config.yaml
experts_per_token: 1
d_expert: 160
router_score: "softmax"
init_std_router: 0.0325
lr_router: 0.0011
norm_eps: 1e-05
Below are experts of layer 2 (counted from 0) of a mixture-of-experts language model. Rows are named router (the router's row for the expert), gate (a neuron's input weights, with its number), up (a neuron's input weights, with its number) and show model dimensions 0-159. Each number is 128 + 24 x the weight over its row's rms, rounded and kept within 0 to 255. Numbers have three digits each.
Before each expert's rows: a language model's description of what the expert responds to; "gets" lists some tokens that make up at least twice as much of what it gets as of all text. This comes from a sample of Wikipedia text that the model never trained on. Tokens count by the router's weight.

# expert 14
What it handles: Of, heading equals. The preposition of, other prepositions (as, by, for, in), section-heading = signs, and Cyrillic or other non-Latin byte pieces.
gets: " of", "=", " as", " by", " for", "c"
router:115144153105169121157155166147160156171139120161162143134107149124089107145147141173139136119124167145112137098183154117113127172152136145071152151105083162137135131139128147165144157155089089106152163146143117106140112153166114154151113163108129100128100166150106161149144130149124118141153099115151162117137133123141126150098172085108091104146141116122139139124143114145122160105138160132119087097128143124155141158170118165165083134143156144161121126134109135135087159128144136
gate0:137110107127125152144139109113140132155095128141150115144127110125165088150162147112125123141122156133190140145152157141064082130064137161165101107170128133112113072138129114114112173128095150112121109128095107175115149119091110133079156110132116111112161129156135099141150142160156123103138108108076099138114145108120134118144092131118167128150129156097145148117110117091111117130105134138157171119117136107138156143110151127159097178095134087122161175129148087145136118128137134
up0:181164135117141109135124114127132152088099129118138165130171131109107112115120113087155158117127142118155129167120138099174130106144149088119091155156140123129126139152161108133137163153106177126155146132138134126117153137105143144076127117136078113096070092149126131122116120145118096138132149105108129114098124134140092113197100114132114146129194148153155119157103145135164147130093092123108152131168145061122111132120129122100137110123132103163091110095149151126104108131091153
gate1:141148071163143086112137125122134135129132153116159116141096125148151164111131129123157156104110162154101134178121155138105173105138116151147182105113158184144145091125060150148119131130141133111125123105099125152123147131166127102154087111100131100103162129118118095094141121107115141139146102099121124136155139130111110134117110143116120080127118112122122144119134089160125130103145135134079101114120141081143153166097102100130081163094148155133201129120134171160125124109134151
up1:129110130115118146117119133067140109098126108106112116168152127113107135115112137088126109130119195103118158144128094133150117121121135112124095166077098136148089168119174145109126109144114136141098164156108137145160122123135148164105153104123128167129143137138149116124092166151112121122122119182173190097122102136110125147133173160146121130106115105187114118126120151110097131170117160129117106093117122158125117127139102163128120099142064118142070113130145138167165120136105122
gate2:134097127094082084130074123099122094142100164135171131136176119157121164131124137139106150126138112124093119148147199098093139128116138183132131148123156124127124135146102139111157139167149106142137079103114095134122110150127109141103092129136110137122131086101143128148131115123165145114148106107134156115109115109085163114076158109107115117119150105148141159124169132135104166107153110131128142157146084101131121146155129118127120146101184149118158175123114091148163089140161118
up2:142155164128135163120159110200130111091139111146101115131106174147153102104152100116102121117144130165161130105087078146135113159125122124121110127140112108148129099112138128143119134132079161166105159102113129131158120128135147133148170138102141141144141144104094117130137164115107091100080099134124092151148147115139135107156149132156097131151131127123125110120113123114181078145138140122151106112107176171144138096089154141157149108145097084135056142153128119097156126105098148
gate3:130122125125127166113144122099117126136092099139122105156147072130146112101113118158117176091155138189118113117145101138135144150154086118121106126148141175123126169154095148146129076117158171155149128071117101127101127138125111117123099129090111124101161139133131128144156124100136152127102127131135110154102118136113101142162139107161112173191098144129143155147130084116135151119148155102110108117129113151100111126160107111157160121117097078107101079143151101180161146129140146
up3:139141131098137148122132129100076136156133116133125139125162106121145105126089123142140156146125106156127095148139138098143120153134167082135089121131141164119142145105105121117123134123108150159158148044095111130106101141140145129119105142099104115125169085117124105118116125095105153136145119109130154171131147114092158112157136133120131178163063118144123134178079092141109157181117109178123109134166135170128138091149090116164102088136164123154123115111149117162131125147117135
gate4:157136124080137115161111093100098123108133115165101136110145122086154124132082156108118133109153130121146131122193141107122093123116120143142104122120152129120149116113174153109110114108101103117134124142154165151128141113163098158108126137115119158121111150110146133130138140154147123126160129127099089130119139126095117120100140171107158140120164152168117074111178161160132136097130173135128081142080199062118148168134122120119152088102104139116121176154114121136123151097125118
up4:123110108140120120159108085143142124139140121188148131112116109145141083119126156099141121113168189111117126101167172120122109139117066110123122117141125117170112124131155106086146108135138133116173127107169135137109176086173089076160165117156083101106134123079102117163133098112156125124118120132165148111125171089082101185114125136129115136120131164159102110115148145135148103138140144127105092144130164104140120149145096128128155118135129128122140117111146136160119138122151097
gate5:119134098149140083087132120104088132137128111073130122163132100121118153097136116124142199150173148067169116165144157109166145115139145092173093080117122122131103132124131133131140114126105136156089097122124095111153116121144134123125128168089112111109163134165110126137144074122140093149184144109130131158129118167113108138120159151136173100130137142145162128139143155154126144098115126115058139136127088132110118141145131126141116132105155116087104120135141160148140137099157125
up5:136139166099144105163134132125125118101110168162163147084123149115131091159146132103112114116095109112129125132100124157132105173121133176096129114127107118171112127120136091150108145153122145089144183122151176143099196128143118101132134113156126154133108136107136154065107141147135121104104177126121126085125134141127110135129142086117105119115166128134134085108084151096164104174122137100128163133134143139137062130110102141106126177155134101144116150094105140148129120157118120
gate6:126120114112161064128089102118160129133173143143106104118149115102087109155157122132135156099078093153130116142131112135080156148132125137128145139132123124130110114127167145172146110143136182123135127161103099156126105165109086145145091159167120149147139076086117150159097123100153129142178116124117129124067086095145154095110130103143155123140150126164103139152092114140131149114147139107133132107154147110110133122145119094111128176147123146168128130108118134172100099153146101
up6:130142113109145109169086103128166168146161145131104108132114093126105110182143114131126169090101132138129108149134110110128132133130126080096133171132127154138142098149165135155118092150102141151116153169107098160138101153085105147107124145141127129120127074074118141150089127128180115132137098141125111114083096100123163117118131105137131096154127119135123134150097088144153149081134126116132131129172136117113157126139146068120107179115157162170176154132104133147125112137157112
gate7:143103129159126148126145140098095149146143150094152117119128158132120106133112102115108104112135115111092117157139120111138152167103124142109136133128116138140140171091142114135181080158164146103121129112124078125175145122129123180126120147121164145140113108143109086085089080125137121169124059135132110132129119164113184096073119168160134121095155145114109130122147152142117137143145132130148124108133115143108126158090103171107179158143128106143113138169136116159130114072101102
up7:150118150107168130163128128106107150113131148169121106097080138089139123149107088121157150180104121116091091130117129108127154109146104087154105128078100118136134093167147110139149135148118168112103129145120136154143109101134086154162114128132167155121106160126105153118104145116154127120138102127150099107107157181110098141134120136155119117111124139126176128143123103120123091122138136106094127145119170129168125149091093123131156130161120065136166159126120179106177162101133103
gate8:138109127122097071118140118116138094096121165079145136116111124141149102076125124189145131139161167145103124164146131108131112115123124110118142104125144129115117109112123115166137146110114149152117104161137132126123124111131161095101130114171163137112170124128132149106145150139129145154179155164138121124124146055062109144134134161143108111124143132145133169108092117193134146092115119117109060143100148160143115152117087148160139119115089121125152098112166145152107144118127105
up8:101089166104102129152133094088127124094124141062105099123110115151139065122108135178157125082159118122127110148131143164146096127124122093116114092145133137099118141110167108150135129107144146145140086129154125113120152131121140102085140143168148120131155134143152154122104168123151122162150152146157072124115157080070115127144147129122103119137090127109120176123127127133115117125117133103140116137166126155140154168153123135156140162139115152140100127170119176176092114104125105
gate9:145122130127157118107088163145157134096134117137126065088112130145107122109130104122141089127107135112155119104094144111132155180132139135147132105125148065135095113126132158141117159101070166156103140131139109136109117145133127163111119165159147120130160130128136142110106153094151138140111140154166122134140134175067126110134120154116164120132161105088165106127133110142131136091105127146104105129099152130136135160208169100124098131103110138159106147123136133110066143139167099
up9:125116142113126152145154091129124103141114130124107186164127129108138171129124133146118147115139124135108150137177104147157120088130126123127107157106079198142143140129130091116109117144177111110182125122145128094150126121095147117123104122107134103121124136168125137123136111145137120131150140142086141128094107122185134143127133060109088134105118134159094123123102152115146077162124132130192166152141129119132107119048107144144126111158154110113149068111140122143154120141102109
gate10:179121112143100165108101119110134166110131093094096115100120103145105094139143150100128139120145168110117129136140136123114121122144114177130074111100102162154161091107097161111107158152159117139115137102166112114164108115144128141174153164131150150117166139160091106117164142100099108108106112083112137144127146118106150093128157138116112141182156137115111115088122133146106110177158142112129167102132098128110165100128169148133125172134083090117102126141159137130152115128154115
up10:173140073118106125100121139114109136128152138148124118139121095122128139134150132114137126127122166153108115160157127117091123175121102174106117121093174183118131098111135129133092148152114121126103103107156129099109135150155140179103124136133078140140176138149107104134131134136132120143121161146091128103154125139153144066129133122146103084133104151140124081136165103135113114106177155162097144130133125103152179141132104121114078102120072155118106090127109139154104170132169154
gate11:140123123130138084122122141125077155136126054151113112104124107122126114100153126102150121166116163127168066131127115107092150130126116176114145117143135114123149129134125115157120056129123123150108155110120089130115080093148177176115145161125110120148090096097121116131117114087121139167126134120133134144180124154147113116130109165153128177121120122144153142135121131111082133160157123084123120144060136131109159127125151131125136107139151184143143146156175136121137111122124154
up11:168100092176120125121149147126150132174136094108104116150154130115112114157146143103058112113090110105131132127113133153087148135190090122139140110138089147131147123160130091169102106135133110127156119087123090164115168124096132122099142136131125128144084112150148097150140102115146111140134130084098141135143134140168123097148087148126136123140117148123176136112157165066147136157122111098095122130089141105148109140120128160172161099141115124141144132118163105184130115132128146
gate12:132113161102124108134173113167121149102124149105130162123110111155131155144125109161070140100104140131172080112103124113181088119129170099169114132086162092138128119157110070108112144116124150162103086121157103127112166109148126153138107109129103090151169145124101143121116115119092123165145123131089110140080077109152152119157154117129139095118139143130146118097148130157160141091169127119121113159139137144124193171109154129155117125127125105122137103145136148116143118131125125
up12:141178154116114130145133126109119130138161134163169113141142146107144163091124153177090078077115172122113098122130128124151105122107144132103113121106130137113109099123116142165149085125121140183110126096178146122114172119159158124131136133168118116134142174140102120127111135102098135120133137167109122100093089161163149099116126147148121067133149076116130070134162120127104156134131138150122093134130160111106140146101128104123133180101106115108133098074134151139152141141144122
gate13:148124137119093083147114165143083169140162092092132115148153124114122125119148120168155109149127118160126120098138151126093128138147154151104142083134129123146154123075098139149130139141191139108113099134104141151141107096106119165188089152158116125109135149108120134157155159131106144105120114112146089112110126140151118190122139119168174108134145151127116111142117143136136139118147106108103119159119144087069099124072130127100144088149097077145137153104125157133133111131155105
up13:141122153129117130141099120116058132164078106149121140143095143138112111142117147121171097139121117109097120094148157155146113172113126128142144111107126170157143146123107156115158148161133124147141104096104095116110103119087143113153082164145089138166131139122155115151158149092133097126114159121141129120112162142146151104166111122159135122122126147131159110086136086108094140112128158115138192181164129129140141131081163099119107104122102076111134146138095159110126113099171123
gate14:156137153161161101141098118100170158145139099136128113090128130127151188107142113141110084097107124087129105096087117135075137138142147176154106132195151112126054116144135110125164122128120080178146123140093124153092126112144153130105122128120100096131131108130110144140155148125127134106140120136117135173131136136095147149131154129122126115148115131138113154118121121142131079140156175105114156089133125128147120165114099131114113173141153122119160096057136105107136149148139144
up14:128130092093126128147128097124157160103130117129123118133124142122132198103136114144122082150126091107107128126117118139086138152147136200169080185190161141160117108119145127124140088134105126145126139138109138098094131140118185162129129117120142119138117109141106103165105119149116159116127143083098126150082135130144133104138157158135129070136087171121120148089110107150111103136157129103134156108135120114145107134073090125111116146130150139117128147104124142103154149182130155
gate15:131118123128133157133132137120096156169153148121155146137123147147111144101104156133107103126103135138144135137150194099139158150136141166130103097070165144107096116096141126161117099145126143135118107142118184138075138131147131113134125129131108133107193107134091095159140130127121150182124103163148127134128118150072145134145145143127138105137117094100122135138123104127137169068134153098148083105117158133072152128083161151164129128103070119128111106109136114114121127135100087
up15:099101130108153116105086158119099128149125121129167152124088137082106141100121145130162132153106165117132087182170128124139131104105153163136135160140110142155121123103190102119124117128164128128144122096111160144134146138118109126144139136175142172076097116101120125152120096151098152152095097100100176166130137100089122139107142154101137186162066125122138116161145116106104158092112156109164129143128155136116109147126115102141123149103124123097105135110135136099103118161143134
gate16:135144094143115091116131140124098121142098108118115126131115084139147089135119128123148116175162120155071168123075129121144147107124136123105108118121144161133142116113102102153093151140116106127107090130113111072122114152174131139155161124090132138114160115160140152111150094150121133188180127151089133118143109138104145144104110098169141085115137153103107173161160142131091129140134136099156134155156143143166177129110144126138132133106122082131085103146178131104134092163126135
up16:140116156089151126132086134159119115159125143083120126111058189131112135134140124110142137103103131121130160176077146145165118156099097149153143108126105149105121158127124142155117064123130120140135129115155165139105108134108087141110151140101121088141145135127115121146158121153149160125061101106111156132130139120111120171149095093125122089152155148140133122118132138154114151088120168093106140140119125132074158085140161119140099133174157149110143141157129131116118110146160099
gate17:121144138172127139148160133101111139116121164083146120127161085064134125168169092153116151142082124084115081113118101102150111136069132101095139102128151134161129118111148122102152109116142083132121139133138135148127143120115096139131145151130136144149169112125148093092188142161145140160113138144105168131123112111103118108137155100158135127139101126078159151145152111167138165166131140149114128131109124145143086138125111096088157114107120177149123148093163119119116095119137103
up17:133142098105131138111111104154122113139140078122105133116079108180098135103057146092131095085126142155128161180134160152102161096144140123163152136107152151146148115136143155167124167148152143156144146126103098089129132136120162113133133107117140157121132101127150124129088145123114114090179092140135121116093151107116093127090118076125118104135155116140089130142106160099107132094141135112119157121145132121134130131134139133166093178112145102162128082157100147157144156159141149
gate18:127171110152099105072106108148150143111110102126158092118176102105108147127142078115122131114171124107098142164146140114150132131128153118135167100105145111108098147169139111111166088110122146113101085142156083143121120148109107117121134103167084172136147140121122103153135112124139158121146139108109118182145153095090128136158142124142117127130138143149119128152131135102119133100090146149096144133182104122112145129147132133116101131133147151070103076125104162156164134162181156
up18:137104128125143138167138145115086108128153150153078128169103127150113116154157189122145118121115140162141122129115117129129126110139114118137147171106106127160153141098110111101108195149140073144177139130128164092120119112152116175110147153103153120124117116119101155127166126134094082154132097149144145106124091132164137109121129114150109123093147119152086122142126076155129101161142127111165093107116141145116151119114126147163120113128107081140149156155124102127085145118088062
gate19:157138140128149085160103146106126145138156128115121152101159135132149166143157136140116107117195107165145151120107118107151148105166120138105128119116106154093081129144118137145109150137118129104127146130147164172093155051134128123107112128125132134122133101124122130127113133110092086124182117157119134142152128139097164142137094133152145091133140066160090095091166096154143153129125087089154096126136121096110139142128110120153119123102110114081119142142158119125080151163161161
up19:164178140123154085154154141108115126137101140146088136120112134128103143131105162097128122134118102113174173102120105152126143115117130168122121109135117149117102133156142121120115118113059153121143107137089106094155133106131159125126076141136143120090149121148151103122118156096138128181157148124144127089136142174108164125155143121106093144140152090147066103066137132124128177148160113139150095130115106150121137164120164114143115108161131132093183095101110141153134129133095117
gate20:118124136158099125118100158127134140124147086105100093184123130127079120137133131093152139134169145122115133104146137126124161179118102120130113111125149084197103161129143140160082143124111103163128116138132087102117135085136114081139088167124092171111148196129121123114132118078136124143117154133074120139131114154118144162141143188126087112104157075115139121131143110152178088122145132132126143147121102139118118145136135132117139113125123125153168127126139102114159117125162106
up20:129112112117140098134119145099149124146116116117120143160148150157094137120141150092128145103145158089123127135102156075123111146119115120104121151110139111154131138126133149142125144131144106120148155117130130098098128110159067111107102164112097147114161174166089125148118138106105159154112135134073107131120130152081129131159157146113123111135156129133150119090172141152166095090142113083126144139120139208101073153165121127137138112129115101161121085118117124130110195139182121
gate21:166159138136148112127119121108110123105137073150146069123126101095106149118126169153118100119155126125113133140148113074159128133163182148145135148114076097142151140137151131147124101150143161157173115098108128116150110108141127155114125108099158166098115096131127108141126134121128118112142115091106118112143107120122138161162160108146118145068123126137128135185083100149124159105137141132169133131145172127087138150165126083126105153114162093104107145120102083124107130187118128
up21:107119090126116101117098142174112130145153114141124098084121089109134105135106093100086117121086147114113091093084155139115124124122106113136114143155151095118099137112136156144115121128138176080100155117178148134152125153130134153138118165159134101132158121148140134070120115136089136105096108147144149132134171144157106111127104146165116150169099156132133132099101149142167133132164133144155170134123106148163097099104135174131125100163162150145122150123145086123108121185155105
gate22:164100129133130103119146099140105131112115109125127144131168123159106081144094127093095155112097140104142142130133155115150127109132137175112096112105114120131125156149143116158136152164098155163100177124109137129123102121114138140119147099113141131079155129187132166048136138159136105116127103129173177142100148132100092099102141124128113115120130141132128127165117099140115125098127174129142148124121156117105109124158170114103143104107131139185159131106161139131095127175116060
up22:113179135101129119153124122131112181120137137146141114194126167139142135079194121130081136092161107080111119118169137142154127158098122112159121125170130160149111115182121123126149093116113092116148145115148139102110138104122123139079113120124091103138164095105104116106128097152126111122117152126121161125115151185137104141148089113138136172125070109143114132116170114157108147126129088128150128109087151092140121117140123114131138089127136129131159166092134159130121152105124133
gate23:157104112144132172102127133106162138155126142126137173147129118131154092100115138153168118143119122123132090103114141126143115130091134094135074130099123102131119136109123120140112054125156126125106137162134200144159137097195142167077171117119140118152100161078169167103102134076154145163107118156122112111116141159141121148114139108130121121104128122097112157144117132101149134109111139166114083123091169132138142104132136109129138079128136134140126097102121144137125149161112146
up23:113127101144130095157141133135099152147110115137129121144161131114128129166099117153110127128133165124161197112152136120044172140138136147138102116130100103155128161167186100120158135136125161093111134089118074137151077088115119118152143130135132142142152092133149093131173161129149141098127148093159139120131119099113145099133145152106114175120126163139130127138101127106124152131113142134088106099162142107102127106166106131144108100137100080111078131107131128114170116125152117
gate24:186117130155145109078137146116111160109121120108114171094117114131130117117122126104142105116117086130135148145125140109149134130080126144127123147108093111150108140076117137170088168133120175142125129140155149128166172133110103109141150124141162132117164145131137115148131140134149160136155125106112127062135111090147107131136077102160139123094109088100183112137146155116115136151170135137154114169141073138121112115106152153169124098114131191095102110145108115097141098149140103
up24:093103097101140087156121107090134124122124146153132110149126163104098122112111137124103148150105160092112114120118157111078110110145166105164136120103175136147140155169130135090160147110161097118119166130105100104088092131141158113097096145111167109165099144118155183107143110139137118146127147126130145164120112141116151141104157121072132161132157140150113145127182141138141126090092102132103166119102155108118105154161138091103141128141108081131138148129130115150134133134129192
gate25:170206154168174127101105137144108140126153100111143136125138113105117122126125109089170108149136078123179140142089143145115124161133133190099137153139158078137112122095144189144141145160104093147131133119078115109175116110127131135102147054173161113142132125152135153122136142111119112137125142124120130096157106124138118131110129154133101100155126077123137108159161124094092122112122150092149129126136146154136119110119130132113116109105130095098106135108152131112110118144150095
up25:085103112150158146133132140134090123135100114098144110125109150172143108138128094097122141175162141136142141109063148134105088154110130162139130131122134131130175113146114142112104096139110080113061146153164155126125118141100128128090143129138109134101113133131186117087167139103122143148134126152119138162160140140125103130141146138146138183142130107105118109097091164096104134120117124141176157066119130132105129126094150147146162185127161133119102084156160121109131117105113132
gate26:151125130106156143093128111137102148153142172089116128118161115124122110151135158131103127109162123152107082161156115124160077127136148105144106126145098151129166158098153098100082152136142127177159155132131120119163134106168124178120126096129152166081136149119122169140136096132136124167103145114148121130122118130134124103144146127165123148146158134115059128091098147118097135150148144093113134162121126159096155132152097118106076105154102118128104150103142129095087116087108093
up26:138117150159141129153122129161167119121136119128104129137141100096149148079107154190098119086110154124160084158114107135147130162109092103127122101154120123067133156143113127135131131206123109134143119113133101143113180128178145096118152110141167085145134137110158173117150192118116140143117147098138153123104101110136149092133168121065126082128184132145120123138125112115116111116124120105117125103122168142124147156136133106138108137084127130110091120135127120115100144133127108
gate27:152122120120117128139101149122135149090145074151127143111148112122170167097161096168105104100117106124152114167163134092159123139188119158161107119135142136149111128147118093126155173123115139079150144130132128170141118139106118144106132133097130107145138134113103142159128099177138113140100146109104118122148111146135121087164191119162109109114102145129100129135068117123154145138146128146165109126127148178100160119144158130140106080117104140086145124104115072121119086123102102
up27:085115144092129172108127123135110090155165159161146126146113134159131100100102136117142175131100140102136095082096130175136123149119116113106103139145104119121158126097135173152178086117150117155120154128111122138131120151130132094125119172131088147130137145136124120138133105136119135130165106155102166120121099128093183114137101141111087111117141103091125148070149188154085115111143195143126113142117139134151121136103142158108097134110099098156127104138151113108121147163161122
gate28:165093121091141147149123138144156169145149115116140153168127187132128140148107064099119165138113099139138092103090125096092165104129146176079102109168124108121114151122145091146126159136119120171171149106153165129134091147165149134088122134107137102106139103125094132108118141166115134116143089101095083159137170145092123080147131154186171119125114153113155123141142127104151149137122119126143106130125129146119124106124117129127143102119137102122115132114113131132115098147083155
up28:107158128150169141129136091144112118104131162146126137124132056107131137106163142119158126121139158109106122163132184163138094152111094083168156094091125121139135123134138131114177121120126107094121101115134112134135187139134090158092118103137121145149117173147109123144146164114136152175110102114101165145119144158146141176128112116073136108137160122152121116131119117130107112131133115130105109138108138085137128156144114135109121132180118120073117138133101088067113160163110104
gate29:159093112140147121109143120146103099103135116096136159157144133125113155127137133114086135141114086153109118139140130155176129118140113115178154097061131117144127116106094153091124174162155118129157137097108119115129115134165147117115187148129125137127155153093127141141137085114159145118124090122130118143111136081127113132145098154133117068112104111172108135143115133185131149136158105147119163127120151094141078133142081150125137152146188148121147082080152123121117108112115150
up29:104109153102109131114100137117141161110131100148112099073138087157114133125142081118122123119132138124142124131142170199121130108109135116125113159154121156099115162128144157125122143101136121102127137147119155132118121109115095159099074089125149124153149103157135138140109123134138113141114184140103155096133123169151125151161138163146131123159109106111143127129179104115116154113093118135119105153091125171142164130096176123078154097140108065106142181156109149149096100107139156
gate30:107164162079147120149116124127080107130119140120133164162134130125118094128101132141143095144114121142092110117165108142133163116140130151152143130147123142143164150145133113177112103128167120140119173139156109142116154136121102139126160115121132085099161138087174132128127088151141151122120084151099106124111136111124133131092146116150160101112078118119122097118156143194097153107088108152155148124105188146132143122090131116106137176110072139094102081159110097138101146144126134
up30:107174147134130147157114097155096125135142116132168143150132142099145128150104118117102080110112108156131126129148143152146148107120100130111112148113151157200121113133095114162093142130180081096089149142125105121121155092134117137118151082138136104130098129143084122183107160124120080106070123128101112127104119117121114113127154165135165092165124092150100124114145125163112157113173129135143097124132160133154147158107129121141166163116134100119145138130132071146166104108148136
gate31:141149119117140131127137147139148131122123184133157112124151119118084109137078109134123145098138121128164122132135128125186122115112110151117133139096090139172079135140118164119153111108152135133158115129178085125123148135111102087136182104127131123091143166113147100177147111158156120128126097122092112151118104094130108088142166124144146104159111143143107106183133108105117129159132138085109137143111133106115172116131169129140117151099126155175136130074114078101132139169076113
up31:144117141084148123141098102120135125172144154139151160138105160107119136130104120116098132143126140138158140150143134111127080111136170157121161149105090142147111130105160114148089106108106159060144121084157134140154143139090142114128133109119173165156114126132097164132097114147135100110112149119110135128078134118147145119171188128135121110160131154106103092193158101138117158094068107108136138116146119152142126148087126123129119177161088116119132103096134144120118130147096109
gate32:158125169144127176131054135148134140114161111124158173179101136119091075127112103116097118140140088140162125123134107156108127147125118163122127122135069165157130120167130135139128184161126130130104166137106119153108115104134106113145115110129137128143153119121153149188130071142136106114144150139113105126136117140105122123101134151159163138113138119102118092154119150120148106136126193092083150114134091115132128132102119137132094127094069136125111131101107113176144142132120105
up32:156102153145130143135088142177136167113130125134177157158145148129088102126116106111097099129119096169143110114132098140132125148112130151130117144137063139176102124177146127163142175168129128104078160131120129146119115110124118102136114120108147115124153123158158148172133077142122120109128133140133097125097111138120114131109134162158138138099155131132096103135110155124153090130140215116070136127132099133145123128103109138143111135093077121111093125131114104186125121137122095
gate33:137186097138106118123121162122098150119140117163076119133095083108136108182121117112112118121145160132148138112100160174148140157149120109134111118149142113118099123097109079116132134134190143087170157109066158141112108129146165162140118120136175106123120125098135123117115106147148100118092142123146115126154165147091119136089122137086122112117122121130182144139104089149099090162124111147152117153147163147100138160119099110164123145112125167136141090158113147132140102114144116
up33:115173154100133112132106164115149108147107126148148123153162128099120127135129114110092116128130134133091139109157091127136099081155078122130116093106102098099126113176130142100126104109114122127137146120145071150119123163143148118140109121156116142098114158130146155144066119111148097062157144136118129126137128107151097150165113101103169160149109142125121097156097164104179165134155127172128160136162140130169138127120143114111110156101147122124150106106180144162150125118075129
gate34:132098125130102137089148120148110155122150067156136119129115115187159115088139148075130146160124146112119113132169105129113143124147081168093134137152132121142103170124118125148125102162128151153124161160128116162150116123127147151122102119134110176121124146135098097109118150176087092129161136178136091175099134111134156103129130127117106072106136126081142119138101160163122165107170078130134125117128137121132131085098152126124098116144110110156148111069141129150123124122153122
up34:129131124115086118122181146098093153141170124168173143168115112147131087118099131147157115095111125145134159110095142130123150110138116148163131116123100143078106121112142125145104108118106134137135148162108154109108115155146126105124083141096160145143108172118134144093108144148104097165164132133086088129124088125119172152127135109097162103125146131101113129101141097169188087160103155089169149108129138169098132136156172104099138130127141134114089134112159102109126151134133128
gate35:119147146134148122125147110126085141087157115132159141132106134122107139123124124162171126079112139139149118173153140151105153103101115145121126123134144089130136154127107151152128119131081181114138111139094127143115117109128134102110141074131136142121155119178172102131083153128142144154141140056119093080107109131084112153128174100124117123137133092122165107138096169133166134141143174131133148115119132111109097173137118087091111139177153117124119106145079153152121173112139113
up35:171103111104097135116122143184154131148161110143088113140133122122125162116102092179085118137123120127134122129114143128167103126117156120105116124124106161136131140106116107094140157103182081143136110111084095107124114142121145129121119144130142154148139166098139140149166099114163122111136135125162206127129132105147178119117136107111124089112110129144097154132132086094099164090139080088150107141152107146102147137128179144147158125121106144127142081113110121159125156179125117
gate36:150134119127063144101113146131052129179143167147149136136125122121142132124143148143086168129156143111149121116106134152134107153133076146160157130142153129153102119119134100170122165164129148108153096191149098108167122138147096064096157150109101124107093123157103138155121143095120110162135141136171102124139096133164123139124113118101147125133117115125084112116119102102095104120157151109103139101149120117131097137159156112108123160123101101131144119096115138148089142158152131
up36:140128098124118100122117168128073132151124146146142123119118124123132136150151161122080140105134147098133139114103125157117088140121082141173144155113144155123093158121139094140101156125110177098165118173176109111145090134149111109104169131126112130105079143145105141131120152093121150185139145168177078110137118118193107118146127128096144135145121141138096135091111106107132092137150149115126108125119083087118114144159166114107161149138106103123146123091107137172122130134163123
gate37:121150149111140138123097110100110120161097143103125084081167131125091115101166131117120115140139129119144085129132123114148106145083108118119101188159086108110125124175121083161125105114125133133148149128155135145131163150150132102149142152143182140088094161095139109164121153136100147103128153121166113134164113109124174150095150134172138095152122163131155133110126143121143100162085097128101157124077166122077132170143092124139136133117158080116134148130124140112122122143133104
up37:136117136129072114130154146153114177098115096168117196161136099115163124133127138071156097106108070151154138156111173159129128142172132122130165121107154158108146139133067151082119136133098140148112150144124154111142152166115159119133131076155102102138182145150138124141125116110082099137138098119105141112133105159148119136157145106113123149127101090141116069133107122110118101134103153158108124121124134100144145137132152111126126102148111147111078109129146107125132146144145122
gate38:160150144102153115113103144117163106152095163138112112101085142103108142106125153136158169100140111117104166141119129119163125156145091113145119121154146132145142119119146125090130164122131158132134076118085130145110078181111131121101102072139120144127113154151115093135138120147104109120143143161115167170100151139153135127090114146178166121106128099129120158162091140177070162128115149135131104117159102126112114151146127110130137115131113115116087069141124157129112106187130121
up38:160074116131117177100116103160140121139135140101138147125148136167159079060131098124117136131126103099100153098113180120125120101099153139123093184089100165137142116099125103102130089160116135139101153158146136159104124111113134161153102093135115164138148098159148111096131129145112093104183147122127112125159125129142115136129108134125158126155102152091123144147153150125125159180113147149107121128065134098122152122145145142128172114130117132145120151091133119125134174103111106
gate39:114092067128137127107093116171118105098106153103140134103130124168160144086149109116142188113129119157163129121141146120126109125123124121141115137075147134172157116147167108174096143135148146102113163102085124156115096137139132128157148152121114143108148148140143166112117192112081142151079081078141126148142145103141167144114105120132105115162097152156102110120145119159123105155102117078117145137151147121121147096116149125110124131075138111141113120115126156157139147100134141
up39:086125145171128103142170130092124106187113128130158170140114115138118118124167164123153103091139138125097079125125153124112128166111106109148148116144104102137105132153135144112132089126097114156175114139137156118131101106095140148096120115125133158104066119130113116134133098153158137122130141143102106069176119122193097082094117135108124109142119154110173085132110161114121135169130139140151153091130106103108142139160106132130179146126122113138163109128170105139159127136145127
gate40:124155120163133098124105135110123135102181139133119108113127104112126110143110120127110097097118159135175139133168154129126123117111106125111094126060132113137146140114126132116133151138158175142132145153102097097131173172152122114121167123157136093140126142122097121094074155127151132119103110149103121092145152116118094101150087148094165136141109185149142112114118171147074135171126135105129192106133119144093149126142128132136154097105131128158095147092127115127158170173114093
up40:160122137163103120119120124151130151130109122118164173123149142116108148101132124123143142136187123141140117154097147080116092088087077102185106115167154103143171143135125138153091102120125098155163132130159096151115146118171112127112083125068186120155111126097134153119144150146120106119102113151100179147184109106139119114070124155138137148130134096149130107130125109145120157102147093132100148114125119128132167156137114104127119156117111119139127120097156142118107079120134136
gate41:164131169189160108138135134176136166138129098083115122116127156075124120120170102115125135141101091128146109126136135113130155156138129114108103152149105063099104114104154144115146114125097118168114151121126140134110133086103161152106075112128159096135145158081150158139137096117151140141154143121131153142145125107096136084114138093146092125115123153141103123105123115133115122151123144112152136129128140156136128110124076171140146128177093121145145152134188092123154146138080088
up41:152107183150128125144127130137150160122121114122132138127112160110134135105126086155105123164140119118142108124171157113103157136157123117105131154118127065103099100128143116110129127124087130160115137134129099134120112086087177156088051112114159110152162152102127158141119087134147135132171114104146165132137140128095143099107122087147100115099125154150114115128128142146147143159100128113136101105130123151157113104093125174148139119164085101155156134137163132109185173137117080
gate42:199134090149110100133112153141103140076122130083153124087149162126113127100143100088135159103132119153124155140112111137112129140138074106088116111115140116162137100153105126163151170175117147137119107138137115112070146117120132133152122115095150158175106143179091113132128157156111106134153153114095111120132163168138126143118124120116147077166145110115148102148150100156121129140128136125102146151153132082121110137106115128141136118131149135106114148077129142120147102177175094
up42:131121129120116108091131123132138160116191128153141131107124131110126115171122143120108137141143113096110157114081167125132114089121138149122107131183103128108107123147104109106049139061131133116117134115127108149157121164144156078141204162149117134074140153112134116108132112096158132099123112137176157107175113109155110126085130145135128153090119136164137141096149121115132139122132121165113144125082120135133201152157149136134127144115113117136119127132155107098136135099127144